Weights of a small mixture-of-experts language model, trained from scratch on English Wikipedia.
Size: 11 layers, vocabulary 4903, 17.3M parameters.
Experts: 96 clamped SwiGLU neurons an expert, a sigmoid router.
Training: a variant of Adam for the experts, 7538 steps.
Below are experts of layer 7 (counted from 0) of a mixture-of-experts language model. Rows are named router (the router's row for the expert), gate (a neuron's input weights, with its number), up (a neuron's input weights, with its number) and show model dimensions 0-159. Each number is 128 + 24 x the weight over its row's rms, rounded and kept within 0 to 255. Numbers have three digits each.
After each expert's rows: a language model's description of what the expert responds to. This comes from a sample of Wikipedia text that the model never trained on.

# expert 13
router:079100148092148133126118146125118155134122134130146141122185124121133121105106060098121164133107094099137133096149169117195150112143100158133177139146114145154132145127114123108114138177149125084113130116130140116105142127144092121098140162111099146137124137101112057133134140131116109136120156125127117134143117119129129107128160111137168123167159171119148166074114120177149123089155167111109117139104133138117146142171117104105146137099116091156175121100079120137125108131143157
gate1:112122120153091111091107196153132150131152137125137107128129119121115165111088096101143157112163103158134139105134112116146112086114112153151149090165134104141116098145132160104148123130130091123119115139153111104134136108089109121116132133144118126144118120119106079163086149125148072137143178164101152091126108147111164156121161100142139116134198137130137160159160141170117159136135083107150133121112165134130130143110110109079148160103110117109151126134134079146143075127097151
up1:136123095162079110125118112104105134132151120141168141149069165134102092116099141128163122125109142141143139145153163111145127088109105132164133168134119089115112096155147124159121160118123109104098096111173137112077105106128148128136140135106098087126094137085129143144074155113113135118109137167100146108104138127124166162133154113180156155181124113141127108132176124143112160107109120085161130131100152124129137102144141092101135155110087108123170125176109121139135115132102157
Description: Hyphens joining compound words like left-wing and no-frills, en dashes in ranges, and r/R pieces in acronyms and words.

# expert 27
router:142072114136113115076137094097141146112115113126142119119179126131138181150085120090085129128172130102111111130119132102161120147144125142154150118180098106140115095129077127140126161143114089094138138137115101093121098102149092137103142153089121180141127137127117133155105108121092102135107151123111106173106117094114124141168141124172158151131140138140121160110100157126157134096146163103128160133075151110151145135180115146105134131122144159113135082167138143139127107132153149
gate1:117143162118154069137094171148168117093118141116139152120100134135100158097154110113139140140154114158156087125098086126142149132166163132138141146172111124153114150076145113127137080132137139132102148138120136130141158128115111114096169104106110114113137132113106124142106144130091111125128088055097104143131159138161148186135077112164096158138175109148110143094149112138174116138153093137116148122130142137119110153153136109115102090152132130151153145118145122111176103140148148
up1:124135147110130107096124107132168144112093117112154111140122133147140155173144122140131114144109111135133118095133108162080130179123120105156137122171118142133154111085124091140148146131113107165157132120145126104078101108117132116120133138082119153086140136124113137181138205126121132154172113149128079139122148165183118104131135102174116126107153111128137106094090100104153121162121089128131127140075150102118139166142157113126140108123121177119103153141124143130095160157098177
Description: Second or third pieces near the start of words, after initial consonants: sc-ul-ptor, imp-ul-se, ad-min-istered, P-re-mise, plus the article a.

# expert 11
router:109114110082109117109129134130109136122113119126173099155088096124143122161130093094074143126132109101151078139102168119152144113157105162146126136126088102176118144105113134165142115141136085143137140163113124123149112097164099115153131153128144103143113139122162124117126134106107151124131161140129099144148144100164112120205161134138161135156165139107106157163155141131162139132135139143100140155105158137126187142126137115114083141087135153136149131077108128128165079176132133
gate1:104111130120100128120150100133149110137128140157132156134155147142101162134111096099098106100107124180128126109125139098081106134132168141176176148122132147110171080117110128120125119125119187100111136176139163123099107128178119123126150124089175117131124166129163152085124107085142146120130107140125149150122181111139139102087132125143142108121115152171180157126124120182138142123151151144121108138112132100134122068151134129088126144124144140115142123142121127125128074155071140
up1:138140117100129138115109142114151168070193125098134142105163123068118178112112129129111082097114083094113110107101095107173121129111166194154121105161134113126117109141098148134120129114180145163083129143148161113144126123158099157142116146121134132076143161136139105127126116145121130120135147119150173139127175140158145172110113098129128098128130138147146138148120105132129138116170145097115157156110140100166112109126134129099145092166136104092148111110107090135115136137139138
Description: Word-initial capital pieces of proper names after commas, of or pipes, such as Gl-asgow, All-ison, Qu-iapo.

# expert 26
router:097116130166111132093087165101141166159135099131155108104144168124112118151104058126106137100123109118113132093108138111152137132103120131127109139133085155150097107114133182190112119124130109097107127121109113127120147110146129132086130173115124120123165101096136099175122112155132152078137127142124142155154100170136150140156146127131133161121149132132105152150141153126115136070140142095150140149113150083115173154157138124148140169088135146113140106105111082149137108141144183
gate0:095109130151116115114137116112121145154100119127184142089122153146087101105088102123142173107159116126121067070122133145149159112153144134133124172128141121170114098139105121167101127171183109133106123125086150109150114130109139137088141116137121080184116181106151155136077118145135161126158107115138109125119119132135189143159137144136110128123123132105086114133096144097116135118125127112123089150113137127160143144123110146116113157114104090065125112118142134094141126119163120
up0:112110143173124138115115123109148165169128157114143111115144147156085127110126090105154126119131169123110127108107162115154108068123141139099100182113169091174121071114147141212124148134167132123107146142112151124112152136112143138142148114145141109127078163113134129131059144149139160122140104115128172145143111110146123147140140142181125120133150087131099132119128106099091136124099112114144124157126143125132189144119110126121135138139185098093107101126123113117099135119124124
Description: Unit and stat words after numbers, such as km, lb, yards, t-ackles, t-ouchdowns, and ordinal suffixes like 24th.

# expert 5
router:135103125131125155111127121102144098114113099116158140112110115115134118116124103118113170084152092140123097110138152077142116142115128167123126108105089134158125130128129108137147107142140115157113161088124062124133108092156104066113169123132103098120151121136141100120089116139134084104122133109141118101127139138168154101145171089105147100129163124153129119121164154116122110082154156123134124149101167131147142144132134110106124150156069132158163109106068147141188107150152174
gate1:153143179126154108112162096150123161104124150121157169149128129086118151118157146080123115104133142143109143149125097115143131144110155166085123127151089110121160141089139121118139120176109102130153131104124159087140078132133150128123124123081118132137098114112126109159159087113143117122130118128086114153129120107177129165099166182109107139153152151128147106138177130115154134088158119162133103164093089148081130121135103149110139114144090119135085141119154122152120166145123084
up1:119149122116100108124149126115140145141163159115192140131130117113106121143106104089081161103117115150147098175098134151135129123115140105106146146123124131156122182175140091080106177145072145146118145101146159090153093111169168097134136118080122119170117098135153127135149128093104078136150091135136129145094141132142105151120136154132132095139112165123107128088179120127108131087132138140148115155136124138101161130129149139126133167148123120115140156105088120131129077146092110
Description: Middle pieces of foreign or unusual proper names after a capital letter, such as V-ant-aa, G-eral-d, M-avel-ikkara.

# expert 4
router:100116139087087092079116094111144153108154105125130150116123134103128178136096113118140123124124078147123126067108141075147148137123137159134155161159133162155130122130138134140129130164146118120151116117129128131177139101151075133087143141107080131129144109121140102111121083125103112117077115112110145145157135131116131171134183100118166148148135154143133123139114142169142140093177118143132088163136129077111161161152161104107148123135129093132143091109116145172151134114144150
gate1:091121122142130131120104163109133146129136123118136112115102122155147135105098123123101143122136133089092123110117150099174167108112089144066149090174125135158114096090137130158138147132143105119135110087104130125120134107137099101132182127099105095122119172098113147116093106115100136112125090109128091093147123116155092162104175107081143145126164137146150134137137131128182125116111144138129110174137111106100085129126154086163171093118092158165104106140150165115133116137128165
up1:153099114167143121103146135104130105141121108115101166175127141103152170129121129158118159142147127131093112113113135146152079134118079161151168129134124173184115115111162133154129176124096121132132119138096138100118100121129121107143143124135114127095111105123186146118094115120071116087100085145127104114147179110120110146092126120112145092137122123129140164129155144149205076144145127133115123146128109120101190123159102133111133136142079147132109122137140152087122130142119136
Description: Ordinal and superlative adjectives right after the or a possessive, such as first, next, same, largest; also word-starts following the.

# expert 0
router:117145119130114128107114135124106156124142106117163127140148104120142138141080069090126143111143092120124102107104156113124122090132105152168162186130149129136085104119113169154132106127137133090075109105125089108133116096159079106137133143128131158126158131113105100153099132081114103122155087108124113147124077194154154103103139133165147146161126134125135147147126158164143118127143095114158089119116149123104139156161121108130103147101142143120113101127142152111152094159193139
gate1:137131103132111126113128137133080124154134125148127134152194115103096133153118125142118115114110129087106088122151112050145176099116154112127139127145162120114095081163109122169082134121123103096113124147113133147118149117088088101102112159127153145148118142082099118107129126106152076153138146181116147135143126120156125123128157109095129124109115174150116118141132165169139077134099130130143141111138180100120114095098125135148101165113100176120112099129097140127094130145155130
up1:140104121127129142092130110112141093173107076143144127127110126129160122148149113140113167154116153120131135130141145139130079140158120175139130148166112117144146167111097116125152117130140108142149102113136120105137126119141138134113084128158127127115106130164152146132111089150123175150154150100150151185078149113110117093175110127134159112136122164133118115095143099120163156120142119128103124142121075134180140136123143164110151142133052081107167155119113116149176129107061124
Description: Determiners and possessives opening a noun phrase, mostly the after of/in/to or sentence-initially: the, The, his, its, their, these.

# expert 20
router:120118128102126161130105134088155135125140133101131113170143125076141124124113115122097141108148092123101141160116177110148139119094093112173191158097143143126108169135083152157100104148146101102136140119094120134133117102148123102110104190105096132098164087140121112142108169133126107120136123116154109103117127161144154074178148101149186118133158142129129136148169142160140126072154127127113124153126121105126119147178116120168116146095147122115140117104116144161133112114138157
gate1:162113147115135125120140097109095118133123130108129124133133130140115135120126127163116135123132103127091097127088163154130172164152125167182153116084094157173105122144137132133143154159123142138137123116112112148146081110191133105130093160116091128071132137131129131140082124118092109094106106121184103151129165151124157144112171147156135107151137142137138129109184184158149128127170156125118131134161140160095123121109112109128113146082120115123142116102144164109164169159124090
up1:124096110165116123135125117104124109082104182148118089117131128094132118108134109162097131145122110116053123138127153129149150124158113147153166104102126128175145161168123132124121157143113158129111142106108101165167102093146147111098130118124104116097133158135145129133099109110071137096116126096163106146176124101126127141136190173139185115122108114102150113139163133131119123116162171129126138148152121163130153097130132099108121162078129092129188123113123118132132095115124134
Description: Month names in dates (January, September), plus s-pieces and pieces inside parentheses or foreign names, such as (s)ports, Al-ess-andro.

# expert 21
router:142090134135135128123122142101087123118129098119153125139131114078165126118114090124115150109095117136107108095131140117166119086151090157120120135124108148135104120113104157169144125166143105142112112132118138091131137110137111125105162155157081107092122118125150112125122131137085125125126154144152141157144136110111152172171114081147180178120117120117127133166147172173157143085163164098115134146133134128153176119201104122150105108128083155133170118136106137151138130187136142
gate1:121108098141124165151171134144114095128129163168128141137146094113154120125114157126107136104120141155113154090104130144132159141155133124156136126108113150095136129110109100119116145123114127122102084168131133068149105096128116142112155132140127101077088110099157158166101135128109145123113135114136113151128100134128157115146148176095118156077147078173116109126161165129144100145181149158130147134092119140119170167151107086150114107105142155076179107137119146136117100150106164
up1:138116149124095139140087095064139146110122127089099146163153148105093125126128094093154140112107106093120078114111140161119125120102129136124100163145143141132097134096102118140131169153158100119109112123152061103161101122171128141121111173125097104121145171119157093118095144129143110123115126110155135109115137150136115096124153105180136126102154139147113094116151132124149153108154127092108158137124140090131122154168111121108130118118081151112160116125149120114170135207121147
Description: Early pieces of foreign personal and place names, often in tables or sports rosters: G-ab-riel, H-ab-iba, Mos-cow, Kh, Kar, MF, FW.

# expert 28
router:139146140086123102115123141074124114111106143145149141137125164132130112140126071111110122095139118101157123091127155105152117135141106175150151146106129130142163117119072167133124115159145093136133145133124109094120127091150102080087117165071129129135137111127134079142135129192122096104153153118132138111135120122162147145144107135132155156107116138136095116123127151154135121061166143131146082116125101117137179180183129106097108139110104149125145087124112135155166131141139154
gate1:114132148146088121107104112142133104091121117099127116153199161108131135123109114130140128104095152125123128127075104124129105145135166167135156133141147152115102059101114119134144152146118135104123121127138152095104142148142152107129089097095115161151116140101122123107092085129154157160205135134106145125131184099126150134129127096129124149120156139132130167116141143208165122116158112124133131107130130127107144139135137138131125160132139143100162081125148149120159138098092191
up1:150135133184122122137093151160116142150125123145133151190157131078117097080135080107151132111110108119117137103078135099131127111107095164140155116133160082121116128061125139112121132118117155133124173127127132119107112139146134093140103151048131112151122146146127134121136141150123159154116149134105137124119184135134117137162125150126100176149183138149088093145124148174129119085107143096129155114158114124114176137136121156133141124113134127132144106128135124173087129118106092
Description: Non-initial digits inside dates, years and table numbers, such as the 5 in December 15 or 9 in 1990.

# expert 2
router:123100147129142121142120132154102159119112089117190155125162143142181100130122094091134145125121126138149129151120145126144141137114143195116167127133124144161153119116122111161140120161113094107122132121083079149116100104160104130099096153099109121123175184092116112135135113162165106116117122109148135140114119133163159118113166120140135166147165097115157118095130128133140157085139089084071135168105143125142142172148135143132172137104090132117116092137144106106164128135125144
gate1:130107126118125094089145112163132134103101120066177100111130114128146159179081110145100136092143148150075093126117150120133127120144136118124103137115114128125094120079096093170143164143111140105151119109114122107136106137156140114121129115095088115137157151063123121121120164113124123154116115140154124165124139118098161123145127046119136146191145108129102122142081134124110106120105128127171158141111181136127117151137089099125102126139132142148144120145121124185126139129143150
up1:118125119140103095127130087161116116106125103109119099132128106188076118159084153144135133133128139125113109154128130098133147171143133137102165191081121134102117071108127081175149139158140145139093114127111133119141121138155135135128123096118074124124109129075177128108130116132140108134118122177122129163118138112126135134118131059132135159188141089106098100111143107115129133122086089103150147136114178156136129134130133133152113157154123101081127095160128123156122139115125113
Description: Past-tense and participle endings and verbs after was/is, such as -ed, -ated, printed, used, known, found.

# expert 24
router:141118096104151124133152122121109170119104091090133089177142156115137134161097114095103174145148109153099117119092167153128127092135102136127139116129115163136097125095131159136138099171156090116141140143086095085173104105160117120113139131124123133097162123148130118152119089152127123096129134085158111140155122100130164142130139115191137142124147139144100133121138145129148153132144153136101127175105123139095155171162162116110148143131112145139139135110089104108195132148144186
gate1:134146144058173143162136167114125128149120108114122127122134130139112100109157132146119136146144119135105169096099155128158133127156094098144162101105095142121117131100166172106092107095133128115129149149169121121101165088121115133094094125156112093095114130162098130132170163148139162142172123074145111137142112138084136088088124148124099109101150202111124107124130154123100119134140135144115125120128128142137133144103136125114182089128149166140175130098087148109126116120110141
up1:108105152104114146120131128094139166138139115166162148134104118082179120130072102130139157125172100124108156135142104163117171153151130103134141114126084133135150104132113152133136144110131082151115141105130090113119136088142079118120126167151139138147171110131127133135118125152103119141148148126153099155135091145115147104118161115159141128136153152103131139195112176126139107120129181119117097153076121143139142156108130110069108108109118114145143114091105077148089126137181133
Description: Pipe separators and row-start pipes in results tables, list dashes, and prepositions in, to, on, In before places: held in Tashkent.

# expert 15
router:105128128093130128128148113113123135132145152140187124117136093109157118149157115109109131116127084094147118093112144075123116088154111149111174187127079157150150156137094151143105103134146110121099090103137134116147134089132091133106135184122086133120171138117115115163108142126135154154145163132156105117171123123137150118166181131117167131117109130126158113141111162139139100110108140107139125152094117105095156124147135093123116118071099142131180088102081114116145131136143150
gate0:145178098074121116107145106144127141153127130092148105114092110130147163090142143100132138114121121092142139097135137117130112087125066119114147153114058128136118094143127134121156120159117114139137126101160156122173109139116145160120159153166114116077128114112131118096084154125148104130150125153142141146123111157106161175103143150152172149116165128119146089131116126148121129124143100104124104154107100187087133131156126094119120094067105141131160102118086149105140113107141140
up0:090152144132112134126118141117130138133112122126136126088131157151164127131100132129111138125164113100133119133116112113131124100161145132130158171138068146164136111102153129132147125118095065123128128147144143100136142070166086131135138129165112133116099141123133134125096132111099117123165139133082157136129131131128175096133153118152174156129123129169144115137099139123169127136082131126114101184128156105086106124144097094082116118110067140179152097156079154130143111178095161
Description: Single capital letters and short capitalized pieces in abbreviations, initials and name starts: F.C., B.D., ESP-N, Short St-s., H-ouston.

# expert 22
router:133099147106103143131130115084096127127107121116134116123156173108156154115143093082132167135134108100081113113114179118112157094128151169114151109138134111159088087109084102168141166141148114088100115092105115120189141116115125093142133140091121147120116194104145131112133110157157106130172133147166107124122117098115135096109155128140107156138140138168131134127164141178124159109131136118138098149119118115110118166140159126108127160099095173115134135110099148121146096157120143
gate1:126101141159077104067103112166142118083152108154113134121114136135151161149093142076119180145095123103111126155106080149140109137135089133136106108133132134148138145104146090133153150122160144107131147143126117124080128082155140125127145143088129113103142145130151141091129115060138106100132098111118111205103177122131171121134129085135109120128132113157150132142098120144133101165149105110135098110112121095120159127100129125130111158128112134086128116135151154079154151151124128
up1:116157100103118131096180142093149179130128118145124143132161127109149145117089104097158165132110118101135102106088113113116101087120133134130111154132136118097119088149134131137086134153145153127075150160100100095117149108172125125118155144092125176108143110111172097140138093120105123111162145084112153151135151168141123093158182152134131119173121172113058122123105159144144136104139117123146117139094143102118138139117130124106151134121147139076141127120149166138155149144093117
Description: Copulas, auxiliaries and linking words in running prose, such as was, is, been, has, also, and, however.

# expert 10
router:134126136126137132117139114089125170142119133090172156150134135138124123124101104113129109103126095103130136139132139116185162102133144157133176137112092160145121093124111155122153106129125099137112091152098129118127127123147119098131191204107120120095127175082169099147088140126111081084144109138194130151108138084159125134121134109126135107135144139141124132151133160120115151121149135086087111151118155097090156139156147128121143134093106131122131090140090109084152114169143124
gate1:156129138149095151101108159092157153119106154097095164160121145125090154124100107117163109148073147159161115147115114156160096139101140152109149135159159114178102153157146106103139132126115130136112142163086165180145151126127140155149143157156153108123152173114126126105103138192148125121156151154149151138057112133158148134121113124113102135111136097132115091150171172122132127120143095135121164127098140116132088111115131115131099137174139105158125131144135116110129150108101107
up1:126079116122105148148130163201131165144121107135127094147145193133146140155161106098104143117167109150095175109145133114132146119126106150111154154140140148114105116079103132139149164119162088118119120160100126127128134111147131129123147155105103100155139129051108086118150141133101099098142140086147105163122129100130115116143115125123132141147147152143096160125138172146132131104125142121135098139146144170114167102133140136125130127052105134151122090118100126129117111160172103
Description: Prepositions and temporal conjunctions following a noun or verb, chiefly of, plus for, during, after, until, as in population of.

# expert 9
router:100140137115144092123103135112109140118115128101177142095131127095127143128104085111109146109151103106143096126104134117179119129105099156151123133129119095143106094147111151175081149153142129133102136109104123090146121127120126140088118160123119126137163080103124069118134126134097121085129128132156145131159110143113130157128152103149145121127115104092172110090149145153151155057158173106096108135103132114101138145156115123087138181106144152126175134106092146113123093138159172
gate1:111138112099162108132094120092151137107116126133077169165151160167084161099138092091107118131113144144142157139092153171150167128129110103117140136086125126179122144137153163164142124165131132157160150131134152126096154088139113120105120098151110118125140117120108127104131168127089102087193117082139126127156169140138132117126110129150114169112106141132119110148097122146122160075150163144167119153146134088119135118155106089131130131124152149123105137151069141118110144134146132
up1:123088152103141148125142172121127100094167133103131110146115085131120084116130143119132151140115135135136115144140156115110150091140175130157172113126177144120135146121120090155128090117108156100130129096086140182129126122121116100136154105158141130044115126107174143136114125171109142123149143121079089149139132161117115117143119115143102148090122130156154143121133093158093158140171143113118132131144140105145084111122140121152149109123180107132120114092118080140171121156162085
Description: Pipes, semicolons and header words in sports and election tables: Votes, Candidate, %, Turnout, Season: Club; League, Tot-als.

# expert 29
router:118128144148110115109108121114119146137129116144153135119185139103130140135116088113104120105122088132135119135144127119134156074132126194119119110133156107173153128135108138179150140146130139103124123138071113108115091133157098138108112133117104119123127102096123083142105112129103109107119136130106133161145134123123128136136149108164167166138133158098124186124131137185159132056155135122119101154108156111112132143112102104153121173079147151135201115100129129128131060151157124
gate1:116127063099077120116132167137149137099142144141089152110125154083103108177131100061134158105101141159111079122119129115135116111131117121131159137140125133140104129101135135127150162187081100110132120157085123125152119135179074114129164121130140136136144121124183136095082119127106108132107094112114128121132188121162108128119162151127129146142117123118130171108178131174160111123148122125152146118112114078137131110133128116122102154156125124112155134129145148138175125147132144
up1:105136145124123168141105097142095123134106113139102125141135113111079129123158162092129114130117096121179129142175098127092096080107148103173120121095127108150124185131139189079156119135128139131156143156096135084080155150153123143132149144114109095167136110080156119115109129107129088113112135159126133130139147139127125140110134143132131180097109093131126165046139094163115136087109119119125169122122110139122131091128147117127112148154129152130124107112134091151138158146133138
Description: Bare space tokens in tables and before numbers or years, plus signs like ±, −, +, and slash in density figures.

# expert 30
router:125115137119111161108110124078122134089090131118177103121141129104137144140107105093113133090139093132159124137147164148137131102156118179153157135170120163130069101126093145122117103167085118116134129112100114091165159063137136119075122144129095111117131135141078059126119122121137119095116137125123143166114150173131152107136133107130156127164127146106114156139138156151160121098125133108125120142122141096121175152126132124123130122101155130107156151102109126126129073133135189
gate1:140072136109104111075092145137098159088123126133178145130155129136144131080092118092133112146136127121164098135096140129127138143088152148177128101139119118116099112143090143082128118137126134152153109123116144088112103137111132138126136165160114110112109129149086114150112108110146165160142159163149127143105150181092178105125130120108112147163147153131101197118129172113107114138143144119112126134107149138118112121112174170106105154109118157134098114136104076111090111137115138
up1:157122069121130166109104124112106137136099114106129154106135164110135115131137153125124128105100114071110138106141157133129104124169147122153130123132099084132122121131087132165132107123155119120132087131107161107158109112122080146116152211098112137120126129096118131152138082132138127128166159142116088143149126142105156189122147104131119191139178165148128119135104154140103144110121173131129143100103096096108104151101151102150136149113106118105134078118107148148136074130140129
Description: Adjective suffixes -ic, -ical, -ial, -ional (romant-ic, athlet-ic, Vert-ical), and the digit 0 and other digits inside years and scores.

# expert 19
router:123110121134126099099132101095121118137116094143175150134105104125104135173109109152116172110158155126101134145118143116152126080111078119153118187126104162131133118133110124144116123107122093102091114144141077075155105076152116073092146184106112120127155104117111150144149105133145129127152134121150142148137117151122185104151151112146179123128156143131108113160104157159136122084148136119145103157105146112115151164122142144107114155066126129143130135092099130124129094103099134
gate0:093141093141096118099085107102105166153154148091152102099135118132095157136144099120117137128133145123152116112120135171132167127142101156133140126181091138124129104143066120174162157118098101103128131089160176140141088097157123122175102157112118168109136135155165124149101117141135113188145136173160118156131170141135145114150095134180120134138139159130145121135152123134122133143144137138110093125146161135117145119139114114096165144143091167124117115102116127104129116132182148
up0:134155102152135121108120099167076152146133136088170080109128140187129117136156143144128119118126130115136108135104146169120128103148092158110126141135141124136156128150095113152130155124104123109123132123165183137115068079166157103143097178132125139112141116134143163155097156177146144121115149150144113160108151120151164118127085102169107095135125144111156099126120124123097101145130142151126120106149201140103143107128151118080139136113128174172120111109138141128124093111159146
Description: Word-internal pieces of chemical, Latin, Portuguese, French and technical words, such as cyclohexyl, Costa, québécois, extrapolation.

# expert 18
router:108102112106115129116100124132115163124133115132150105111166121113150163088137100116117204136118113105125076114139132094136120135114109145143165151131090138158160139139134136168149105105133133096140112117095126070141108090144076107082138191123130119113153154093077121139120096093103107134129168136159100175146157154125163126178138138087157137137122163122105158140130114173159122084152134136127126131082133119114143126150125121117157153136114151132125112136097124132149116144112167
gate1:152107098115127123079119098152136128078138131117159087136162125107132156125152117142144145145085134097099081119136114124120127145137174148118182112117096134122149109122142108157143130130128116124120128119080129084148136119126137135092103122108119172122134172080150139123123107113129127139189132120099114109113146134151124092169135055133104143165183130135122209108158114165095156112117119125107140120097133125124146136097152118126135135115062145154097105110111135121126122130124168
up1:127062087121078106146119166120126113087132128111145160159110131080127127126108139124134118149115135098147142118114158149111117124114146104180129119089140146112151162120141067130167150115151120133088121113123127098146104121145158161133105106134122130130107137103167155140105117093124151141203129122108094135108153129146140108149145102140096143158116118126114191092194110105088134118132174126116158104123144132131142146105168163110169144145098132128138101130108136118113092121089129
Description: First digit of numbers, years, dates and coordinates, especially 1 and 2, plus currency signs: $1 billion, 1984, 1 September.

# expert 17
router:122091098118102105102170120123104115116148127147131111126154188139141119131086126112121146114121146142109134087122150156121127147107106126161149125118135160135150125145111151117154115143094111083112121116120118122115108104133089111096115148119130124139116132127182116121105110104107134106142111114162151148089122086131129125170177134148154192140127153162161126125160147185171166078133204122133090142076135083113135128134150114127119178105131156137153115107113090133142105150163143
gate1:151148152119110097104138160150070147143130145146134165141133164050122109115123110122146125111144125143079130121114165159138117114114148131094164104120164111160114113090127149127131162131128090111139140144116087136129094076163106129121141141120154118113126135138105167152143143124079100140149187157140092101070111083174128127139148141141104101153115106129108152115167106115129112088114103140113096113122156125121119161140129115136137110088122131141186132126092114118110104138083124
up1:109126153115111134185152108143119110118138163135104149209141126132129117098160113106149166107116152140122112124123108179115145085133099113134134119148119154128118154117141120137160129117091081121131157128134102114102104144176118124128173135139141082093114098130160129102155151151141138145087148129175153110097120139161100105168118150128115112113093138149129138167161110126140131115170157128143078076111142148076134152127126108167112154108136132152120122169101096119135093097103102
Description: Subject pronouns he, she, they, and first pieces of verbs after a subject or auxiliary, such as dis-banded, c-ancelled, prov-ed.

# expert 7
router:109124109123097122125132126120130129161150130092142110104138168133132179110142106101103123094159097123131110100129144148144140073157114189132151158137092123178130104134106110121157133143124093151125110097118144132163120096133117087094145143123123133103134139096162137148115132141097060136120160116134126137123149140136126145135123130179175134159159169166164153129123123145150143129158140105091091129102171110126150128163126080116163124094106137142192132105141117113188124150134155
gate1:121127106093105112140155115134126142127117068115124115096123121144137154130148125097165183155148102085115112099148129107160147123146159142143206170120129074151127137101123110127133123194139089115134154126134120085165131104144132142149154139108118160143106137127123121114106148118159141163125126122121096124094121148124127080195172157128110121137128119151149123145103141131143087158131124188117098132081073103119155148134111107120122146109094156137124109118139140162136101115119117
up1:127159097079109124138148136133143130120111076056134079087086141144138132146138130068127185156147126094120112112153155158136146109154143132124131168127138088155128101074139091123140113159153116103117147152137109111177110131133149136130110145129137146078119125138127152115105117145156145152128144141113111148079125157147161100180155124169128104109143157168135150139138129125157146141096125208121119134118111127140107147124135142110132154129142151119118140168117157131131119118085139
Description: Line breaks, sentence-final periods, section-heading == marks and opening quotes at paragraph, heading, list and table-row boundaries.

# expert 25
router:100084118122150080110117144103120159153123101125174139128154104125135160121115130116111133115136149133118096125117179090151128122130120134118133159107137157161125116129119169140096106157126111091123120112100105119136140078116149063101101150104110156066125160108098118143114120105117127095129123129137082170104104099154154163141194097133202116153145164129147125111124140138142129102103134130159133143123133105126102161116127128123147144076117135085187113116097150137151119133135143
gate1:133117101166121105121108154107161134098106122149114145162115131108108121158141129121134138123128123154120118178088115089165123108135084095115153107142119169119116128168161172099125096118171133131111127118107107140142158098140139080075108081122152104091167105095118169103148151127137117088130173119099161143149069147150099122131136140138170165149134132122127116134129200122141127083116114137137126119103140138138108117142163124111118125096136130146168167140088132129145159084130149
up1:095102098138164132116152145108131130150134110124099090145127197114129135123118142093163139102153104117109141176119138085136082144083138109168132098127123155102115113105179136134111091136099147075130106104097091116091161129138143081087140078114089144134111083117099150152130115160121157097141119126152150140153098157123107113099104132137096149134117161142152118159147135147160159091127147140135106117104158090123146134127145134127122162130141085154105125115112073109128115120130121
Description: First pieces of words starting with v, qu, pol, conv, pl, gu, such as convoy, polo, provided, suspended.

# expert 8
router:131124126082115099096120116104134146090132149116120138166146112105119162149092096123119143086140119134144101087106118136167123128138128156160119110126117127148116122126111162109112113162101110134141120089113131097139100124185107116121160143101098099117176115105109121171139139125087097150150110134104160141101150128181165116134126129129107177148149140142122142102144152169150158104196155071138094175115141114119146116137133126122162123102153159128115153087130140145186139137126175
gate0:099135103123131139150144120127152157091133119132117089171104157171134158106134131115134072144107094142122130130131132125128162135133143137105128098088123100140103099111061126135116109143103150156116122130080123123134091150087126144133162095119061083140134164103117142153192134178114119120144101129106123127149114111154136176140101141139163130167169128093124114124139150101130135131159140085105183119156157111142135150139100096166150096128135124101140125140115125112155179151142132
up0:137128133107093110146130094130141145101126081110156108152164122144181165164131155108126111129142103151163165143132141124111157150111117107123140144125168169155130167126084140123160122171071135144130098147094139107170120135161110141134154125103113118162106158109121134128139122147104111104072106127139101106131112147146153122106133153170110161117175124132133117114120177149104123100184101087129112106130112076130147131158106111132143115112141180095148123135129127116196120153143117
Description: Determiners and quantifiers after prepositions, especially many, several, some, this, that, the, a.

# expert 14
router:117102128092160115126122127127125140149115130101154145121130153077152132144132143136110164086155107107113129126151105110110166111151083156146163135140090137134115117122107162136118104113135123123103113133089140108147145058128121155129138136098142133151184149100083122129114113129089111120163122146140130114140094118168158143144156080164153140102191147126140158143122143136110130117135133087102098117091154133139137137136151108133151123080097135136175110063070102140142073106137127
gate1:134099156131118134110047189144173135118101124158102129104124096148116136136121101124140151097125133078118128118147150117172136161155123108138130162151127136130114159138182101135129119146143106140126156129057129151131156096146112123125130105082144105119143098093145105122116108146096098121117095146146083149155107149129086128186154116145140146139130130132121130131147164149122146127103127129076127131094136106112121118153154098117126180154130156160153068107132161140127111108154133
up1:111092113123127096142106141148138203093103133138136106081132113142155117095146120124149098114124133126147167132106119119123139181137139132126134138176128145133110121121117102101108182143104109126111150117085120176144154159118130103133141131130161131143107131133101088124130142125148125115098109142163109130125121197176091161098134107091108113104157158113103144123154171131083147114115125152097105144040144122125125103121116119121151147141079119123181098130104128115126140096115110
Description: Apostrophes in possessives, quotes and elisions (club's, d'Aubrac), plus colons, commas, degree signs and some table words like Racing.

# expert 23
router:125100099127103114117125153118142124093121125136133111181131163122106115145148054141098163113134117092129064131147132104146099077108126152106122121127122149207111118130101125183147118147103107082123107128111097155139132110168101128095104138121090120083143117159127094140128077170134119120117164118133125148164149148126144113140122140138134124128107148135141118129146139172109142101161148107120096133114120107143139146138153130135138162093130124117176146105126152157164127187165156
gate0:151116123109081124143142166118141142137137058124139111156134151113106140132126120112128111116094121130138076116136117141139154125111129095090134152126118172134162120106112121149160084175115086100175171113055131100142105092163144100112142118104099165106123142143125072156129091120133077160108137104100129104139146141126134147117124146114158147151130120096102137067089109129111125091119106131092134117115119112112157126153122088131118185123101116124148094110126147114115133122145096
up0:142108112146139169170109120139143102133129129158143100146155148134093137118122067162137131080112115096111115102144136122124174110114116119119129130101131199131120105093091130153145119139102118086121169117058112123119090091141136122149143143089123133107122141149134099133190098107107096132106111089125126084144128093124108118136139162092154164166151123100114109128135111148156109123149112088093149127103122118089121154163155117106144161141125104092122150099120131150134178117141115
Description: Country and place names in lists and infoboxes (Spain, Poland, New York), plus markdown table separator rows and blank table cells.